config.toml
num_hidden_layers = 12
experts_per_token = 2
hidden_act = "swiglu"
router_score = "sigmoid"
normalize_top_k = true
balance_bias = true
lr_router = 0.000508
vocab_size = 2210
tie_word_embeddings = true
learning_rate = 0.00425
beta1 = 0.95
beta2 = 0.95
max_steps = 7985
dataset = "wikipedia_en"
Below are experts of layer 2 (counted from 0) of a mixture-of-experts language model. Rows are named router (the router's row for the expert) and show model dimensions 0-191. Each number is 128 + 32 x the weight over its row's rms, rounded and kept within 0 to 255.
Before each expert's rows: a language model's description of what the expert responds to. This comes from a sample of Wikipedia text that the model never trained on.

# expert 14
Pieces ic, ac, ad. Mid-word pieces such as ic, c, ac, ad, ant, ig, ill, as in practiced, Aramaic, communication, bacterium, ambassador, plus Mc in surnames.
router [168 107 162 135 187  76 133 125 149 162 122 114 153 128 169  76 118  98 177 142  98 158  90 186  97 142 107 141 133 143  64 110 132 136  94  98  86  80 139 123  62 139  62 172 101 160 119 147 133 166 181 152 138 152 143 134 123 102  91  59 101 150 129 100 104 161 143 117 146 176  92 146 164 102 117  99 177 136 112 124 112 183 144  65 143 167 147 161 133  77 109 135  95 123 204 121 170  92 122 135 212 148  75 174 105  33  68 131 145 117 123 141 139 104 163 128 121  93 155 130 105 112 106 156 174 146  97 112 118 140 169 148 149  89 168  59 112 139 104 112 129 100 118 134 109 173  64 122 206 137 153 171  98  92 154 137 113  94  99 166 152 143 130 127 136 169 112  93  77 202 116  89 113 155 156 146 132 155 160  98  98 113 149 121  97 145 164 140 112 108 139 121]

# expert 20
Word-final vowels. Single-vowel and short vowel pieces a, i, o, e, on, en ending words and names, as in soda, sea, sauce, Messina.
router [119 103 112  90 162  73  88 128 164  98 100 148 135  78 193 162 109 134 105 196 112 155 117 166 107 127 108 117 133 121 120 117 122 147 118 116 127  59 182 145 117 111 104 102 125 124 159 181 127  84 130  79 142 110 109 147 145 122 160 126 160 119 157  71 143 127 102 165 105 154 166  99 178 137 135  14  89 131  61 170  79 162 137  66 142 138 128 172 107 100 105 229 135  47 174 130 135 153 129 156 130 168  77 151 135  55 118  60 114 194 122 108  90 153 174 158 142 134 153  95 112 103 164 132 122 139 130 135 116 119  80 120 111 159 130 120 132 107 179 133 147 150 156 171 191 112  98 164 145  89 139 204 130 142 128 141 157  97 143 193 126 114  85 132 144 105 117 117 117 126 121 121 111 130 170 146 102 105 145 142 133  83 149 124 177 191 137 134  97 135 182 129]

# expert 9
Indefinite article a. The articles a and an after is, as, was, with, of, plus scattered word-initial pieces such as av, Ju, ic.
router [143 105 194 134 169  84 176 137 137 138 103 101 155  74 153  97 153  98 176 141 101 169 129 155  55 129 117 163 136 119 120 103 130  90  72 142 115 114 165 148  54 157  52 121 127 155 124 149 153  95 183  93 157 132 183 150 128 127 119  88  94 140  97 125 148 134 186 133 141 182 106 138 155 142 151  64 168 126 105 117  66 159  70 101 143 112 165 162 141  76 100 150 120 127 127 121 168 141  98 179 179 128  74 135 147  98  64 111 177 142 107 152 103 114 139 136 167 119 135 125  74 169  37 171 137 109 103 135 107 160 160 157 144  92 179 102 132 156 112 113 106 102  93 110 165 169  93  86 132 147 173 145 117 105 185 141 135 143  95 111 161 103 124 139 125 148 129 121 104 205  65 102 154 108 153 154 101 144 170 112  74 132 166 106 135 140 103  62 116 104 145  73]

# expert 26
Capital letters, section starts. Single capital letters and acronym pieces after line breaks, parentheses or quotes, such as P in Professional, See in See also, AZE.
router [115  88 165  92 153 126 114 100 111 187  99 131 193  86 137 129 149  81 120 165 105 131 130 139 110 127 136 139 121  65  73 127 156 148  99  65  72 104 125 173  71 165 100 143  85 133  88 147 136 109 167  99 117 146 133 154  94 154 134 129 129 163 152 109 145 109 177  71 108 145  83 179 105 126 192  40 189  93  91 112  84 155  78 100 129 144  94 169 151 101 133 103 146 116 128 167 163 141  99 138 204 134  80 111 104 130 111 108 120 123  85 176 129 123 153  90 157 140 142 116 107 107 107 158 133  97 114 171 173 115 143 176  90  50 133  53 106 178 116 150  94 162 107 154  81 181  75 131 155 136 117 181 132  71 117 127 133 169 130 165  87 105 118 125 167 113 107 119  94 206  88  73 120 154 145 168 155 146 116 126 123 110 132  98 158 167 106  91 142 144 146 144]

# expert 6
List and heading markup. Line-initial list dashes, colons after infobox field names, table pipes and == heading markers, plus hyphens inside names like An-74.
router [ 94  88 141 121 124  80 108 163 131 134 106 127 123 123 183  90 148 133 152 154 124 182 146 115 102 111 158 131  96 113  92 124 146 113 101  93 102  91 164  96 163 112 121 117 124 172 120 132 110 100 158 139  79 136 115 158 161  88 143 130 178 178 139  71 166 105 115  97 148 128 164 130 156 138  91 129 169 138 146  63 119 161 113 125 141 130 164 109 158 114  72 150 126  81 177 229 128  88 120 170 171 138 120 130 109 137 126 120 148 149 154 126 143 129 188 193 109 144 152  87  77 132  99 126 111  98 104 180 158 166 146 147 149 104 157  90 148 117  90 154 126 116 109 164 125 103 105 135 127 129 196  99 179 125 185 153 129 183  94 188 102 134 154 183  69 161 125 121  90 157 132  87 154  81 124 154 180 107 170  24  38 188 145 107  87  96 114  80 146 144 109  80]

# expert 24
Capital initial letters. Single initial letters starting a split proper name or word, like D in Dornier, M in Mỹ Lai, C in Cleckheaton.
router [155 136 163 180 131 106 141 194 116 198 113  85  94 110 160 102 156 110 101 172 114 127 173 111 135 110 122 179 135 152 117 125 105 103 105 134  70 100 129  87 127 140  87 100 167 145 100 126  91 139 146 184 148 111  79 164  81 116  75 103 104 132 125  75 119 185  97  71  97 173 117 156 136 154  94 139 129 137 144 137 132 134 121 153 128  89 161 177 197 104 114 137  87 163 123 104 162 117 138  94 165  83 111 165 138  52  95  59  98  92 187  80  95 150 119  94 102 161 129 144  87 139 149  84 145 147  79 163  82 203 101 142 112 119 122 124 184 121 137 145 173  83  89 127  94  72  76 120 191 171 117 127 136 130 105 174 116  84 127 100 102 138 175 173 135 140 155 129 136 171 183 142 135  85 137 153 124 139 164 141 137 120 198  60 123  99 125 132  71 143 118 137]

# expert 3
Periods and S-pieces. Decimal and abbreviation periods in tables and prose (74.9, P.M.), plus capital or lowercase S/s word pieces like Size, Ynys, Spencer.
router [126 130 114  91 169 113 137  46 107 156  93 102 164 130 164  94  89 106 125  90 119 181  88 204 113 136 161 131 143 148 101  98 175 122 147  80  68 152 224  66  57 103  80 133  91 122 104 149 157 118  91  99  87 130 108 121  71 122 123  58 112 132 130 101 130 117 145 135  92 132 134  98 182 156 115 125 133 114 125 109  68 134 121 120 179 133 154 142 112 118 103 118 140 116 141 186 203  88  64 136 163 170 108 139 142 148 112 113 165 167 100 124 134 112 142 150 143 157 174 124 108 140  89 109 158 148 106 129 130 127  91 153 129  90 132 116 161 166  51 130 131 115  90 125 110 140 110 126 122  89 171 104 127  76 155 135 147 136 124 153 153 134  81 123 148 203  89 111 117 212 104  95  80 162 149 169  83 160 147 133 129 100 131 121 171 223 139  94 126 159 112  89]

# expert 17
comp, f, al pieces. Word pieces such as comp, f, al, le, re, p, especially comp opening companies, complex, completion, and f or F word starts.
router [135  98 172 109 151  93 144  70  90 188  77 115 128 138 154  71 121 115 200 127 123 160 117 164 109 157 114 109  96 104  91 127 195 119 110  73  90  95 131 128  36 158  96 129 129 153 167 151 138 100 165 117 108 139  98 147 109 144  97 119 108 116 149 140 146 136 141 146 163 189  82 136 140 124 176 105 113 131 139 105 126 160  72 134 140 130 135 159 131 104 102 154 109  82 147 148 146 129  90 161 187 123  71  76  87 105 105  96 174 180 114 138 134  40 144 117 117 129 185 108  98 140 134 185 134 135  86 132 120 155 121 159 199  78 175  86 144 126 125 123 127 129  82 140 102 150  59  82 201 134 159 132  98  90 125 111 133 112 123 151 170  78 113 105 103 161 150 136 107 153 106 114  98 147 153 126  89 194 180 113 106  46 149 134 154 137 106  74 105  80 114  72]

# expert 4
Word-initial stems. Opening pieces of longer words after a space, such as ob-, pro-, ex-, an-, tr-, as in 'ob'vious, 'crit'ical, 'ent'rusted.
router [ 97  91 204 114 154 116 175  91 134 128 109 111 183 140 129 124 140 168 110 139 101 191 134 149  84 137 121 143  90  82  76  85 152  88 108 121 115  87 184 125 145 148  90 137 108 107  92 171 161 116 155 134 109 155 142 129 112 119 126  75 136 147 136 143 114 118 151 121 150 223 153 140 168 111 156 105 136  77 100 122 131 150  42 128 104 142 119 141 135 106  94 141 135 116 130 154 164 134  92 145 138 162 108 146  88 116  89 129 195 175  69 186 136 135 155 100 157 151 138 127 138 159 129 166 183 100  90  75 191 127 162 162 182  86 156 106  93 128 162 118 130 171 100  85 104 133  49 123 160 124 157 145 175 112 215 145 144  94 109 198 130  91 120 115  94 152 149  79  77 157 123 100  85 103 166 179 188 121 164 140  84 117 129 122 174 148 180 127 121 105 141  94]

# expert 13
Row ends, non-Latin bytes. Row-ending pipes after semicolon lists, raw UTF-8 bytes of Asian or Indic scripts, and mid-word pieces like -st, -ly, -qu, -ath.
router [114 124 143 107 126 121 149 112 122 214 102  84 147  74 148  90 104 128 176 148  63 179 105 157  78 119 130  92  97  80 137  98 143 129 102 116 110 111 130 156 101 131  23 152 102 168 138 156 142 152 127 129 115 147 111 110 117 173  81 103 113 140 161  92  74  82 162 160 147 190 122 205 160 127 138  97 157  97  78 106  97 158 124 119 169 128 119 146 186 131  92 161 101  83 141 148 148  88  82 172 157 111 105 162 115 109  36  89 184 162 109 133 102  99 131 125 158 119 123 153 111 125 106 189 138 135 114  84 148 167 145 165 132 101 192  80 150 160 123 101 135 109 120 126 134 162 113 122 164  85 152 163  98  94 188 159 186 132  96 139 126  98 115 158 103 164 166 126 102 123 109  43  71  99 125 144 133 188 164 127  89 116 120 147 120 146 138  91  94 100 159 144]

# expert 8
Initial consonant fragments. Single-consonant or short pieces such as L, r, t, k, l, z, ro, often capital L opening names like LGBT, Lord, Luigi, and foreign names.
router [136 129 159 115 146 120 112  98 120 188 104 128 133  91 188  65 102 149 135 193 145 197 125 205 100 122 118 163 124 123 100 112 166  91 108 121  73  88 126 130  63 137  75 142  58 157 161 170 153  91 147  92 132 133 135 117 117 136  96 112 165 137 162 109 136 104 186 148 142 133 136 154 187 104 137  99 138 146  80 117  97 158 119 109 164 162 142 136 130 148  66 142 153 118 190 145 166 158 115 123 144 131  85 118 122  89  62 120 144 175  73 149 145  91 142 149 119  95 148 168 132 167 142 159 148 110  75 139 142 132 132 135 119  90 215  31 143  86  81 127 115 135 129  94 124 185  60 108 144 166 137 192 161 109 116 136 190 122  94 131 128 104 142 168  88 146 124 109  97 163 112  99 117 129 142 175 135 109 125 119 100  61 116  90 102 161 132 111  50 118 115  87]

# expert 16
Verb stems, short onsets. Short word starts and verb stems after articles or auxiliaries that take endings, like 'appear'ed, 'show's, 'w'ore, 'support'ed.
router [ 99 134 150 153 135 114 168  73 163 164 111 103 124 133 152  90 141  74 142 158 124 127 107 132  64 150  69 119 133 105  89 111 131 151 128  98  97  93 126 176 106 128  64 123  93 141 158 177 173  94 168 127 158 155 152 138  96 138 146  90 157  98 167 127 105 135 172 137 142 177 111 172 105 137 122 130 144 125 160 123 115 132 106  78 156 172 126 165 127  84 129 147 182 137 177 136 152 106  51 126 138 137  78 133 159  95 117  90 154 161 135 115 129  41 152 121 186 169 120 189  23 162 152 143 179 131 109 137 164 174 106 102 132 117 199  93 146 112  62  99 137  83 101 126 156 151 116 101 155 111 161 158 137 101 155 167 151  97 119 182  88 151 127 126 160 205 112 101  82 145 130  60 122 139 122 185 127 119 209 117  74 133 130 135 112 119 141  96  88 153 104 100]

# expert 10
Line breaks, table pipes. Newlines, table pipes and heading-closing == marks that end list items, table rows and section titles, plus occasional cont- or un- pieces.
router [126 108 113 137 163 132 171 146 158 194  89  72 185 127 204 127 126 151 156 168  44 168 118 126 126 129 143 100 148 136 119  96 132 128  86 111 136  94  98 169  81 187  40 112  78 186 120 138 160 123 134 142 130 118 130 148  90 180 140 134 139 142 115 121  90 132 177  90 133 170 133 160 111 119 154  55 138 157 164 130 100 156 149 165 119 195 138 157 169 129 103 126 121  72 166 144 190 125  77 194 185 157  79 104 143  79  79 160 132 167 159 117 143 108 115 166 163 115 172 153 117 178 151 141 170  86  88  94 138 110 143 146 164 113 138  87 129 132 149  82 105 137  81 136 100 157  90  67 118 152 155 131 120  80 123 152 121 113 125 201 113  88 137 117 129 166 122  83  97 134 136 101 129 124 148 145 138 135 153 131  69 121 189  89 131 181 144 129  70 109 116 106]

# expert 30
Paragraph ends, word endings. Sentence-final periods followed by a paragraph break before headings, and word-final pieces like -et, -ent, -est (Chevrolet, Innocent).
router [141 113 128 112 118 117 137 131 143 149  51  72  99 116 162 101  92 118 134 176 128 152  91 194  92 124 113 100 151 115  87 129 166 122  74 140 126 120 162 151  32 140  87 204 114 141 131 157 111 118 130 142 137 132 151 149 118 171  83  70 148 154 138  79  86 172 174 136 123 153 118 146 181 111 142  64 158 124  47  84  79 173   9 130 154 124 117 151 183 132 118 128 126  95 155 168 135 105  91 151 151  96 126 129  70  89  90 143 145 136 105 100 126 115 139  96 138  80 164 135 129 144 136 183 166 124  70 129 112 158 101 148 161  96 136 115 137  80 122 139 179 110 153 142 141 146  77 118 139 146 134 164 124 105 172 142 169 154 128 161 175 140 126 125 102 161 116  85  96 124  85  67 114 147 180 124 130 178 143 144 131  67 142 144  87 185 178 126 135 108 145  83]

# expert 22
Articles and prepositions. The words the, of, in, for, on, by, with, at and 's in running prose, as in located in 'the' southwestern region.
router [113 151 118 164  96  85  86 167 132 131  98 142 147 107 164 131  97  99 119 140 122  97 162 162 130 106 145 140 139 125  93  73 107 185 149  97 115 125 123  62 106 153 104 135 131 125 102 117  82  98 104  56 132 151  78 129 124 117  76 138  59  99  93 172 202 122 141 183 134 156  97 111 127  92 132 106 150 127 144 114 159 162 158 149 134 156 136  95 178 179 136 136 144 127 117 162 165 137 108 139 100 153 148 199 135 117  98 172  99 102 164 116 158 146 125 112 211  62 130  90 157 105 143  99 119 146 153 103 194 146 151 119 138 142 132 107  90  80  49 121 177 119 120 134 132 169 172 127 101 178  99 151  94  77 104 174 132  96  74 106 108 168  91 128 128  94  81 104 103 106  83 175  73 173 120 129 105 144 137 142 144  87 175  50  38  93 133 136 107 148  76 143]

# expert 18
Table cell separators. Pipe separators between cells in sports records, election and stats tables, plus semicolons, quotes, and words album or song.
router [123 169 112 168 128  97 128  96 191 101 102 106  97  85  90  85 144  91 152 113  97 150 166 174  62 125  89 140 124 123  89 115 172  98 115 110 129 151 140 184 144 123 101 143  88 157 134 145 129 112 115 119 149 152  99 150  85 122 131 128  66 102 116 134  78 148 130  82 134 147 163 131  94 143 168 106 107  90 115 143  66 165 130  89 175 138 113 152  95  84  86 161  90 142  98 139 137  84  84 134 160 100 107 116  81 118 126  92 161 162  72 206 149  75 143 121 127 107 181 123  85 135 107 122 151 111  96 181  74 161 105 123 130 124 131  35 129 137 186 111 116 136 115  56  82 105 139 175 151 147 131 144 126 147 145 160 157 166 124  99  98 163  97 117 145 104 187 103  71 213 104  98 136 107 151 208 146 186 153 110 159  68 184 108 118 125 114 106  78 127 144 139]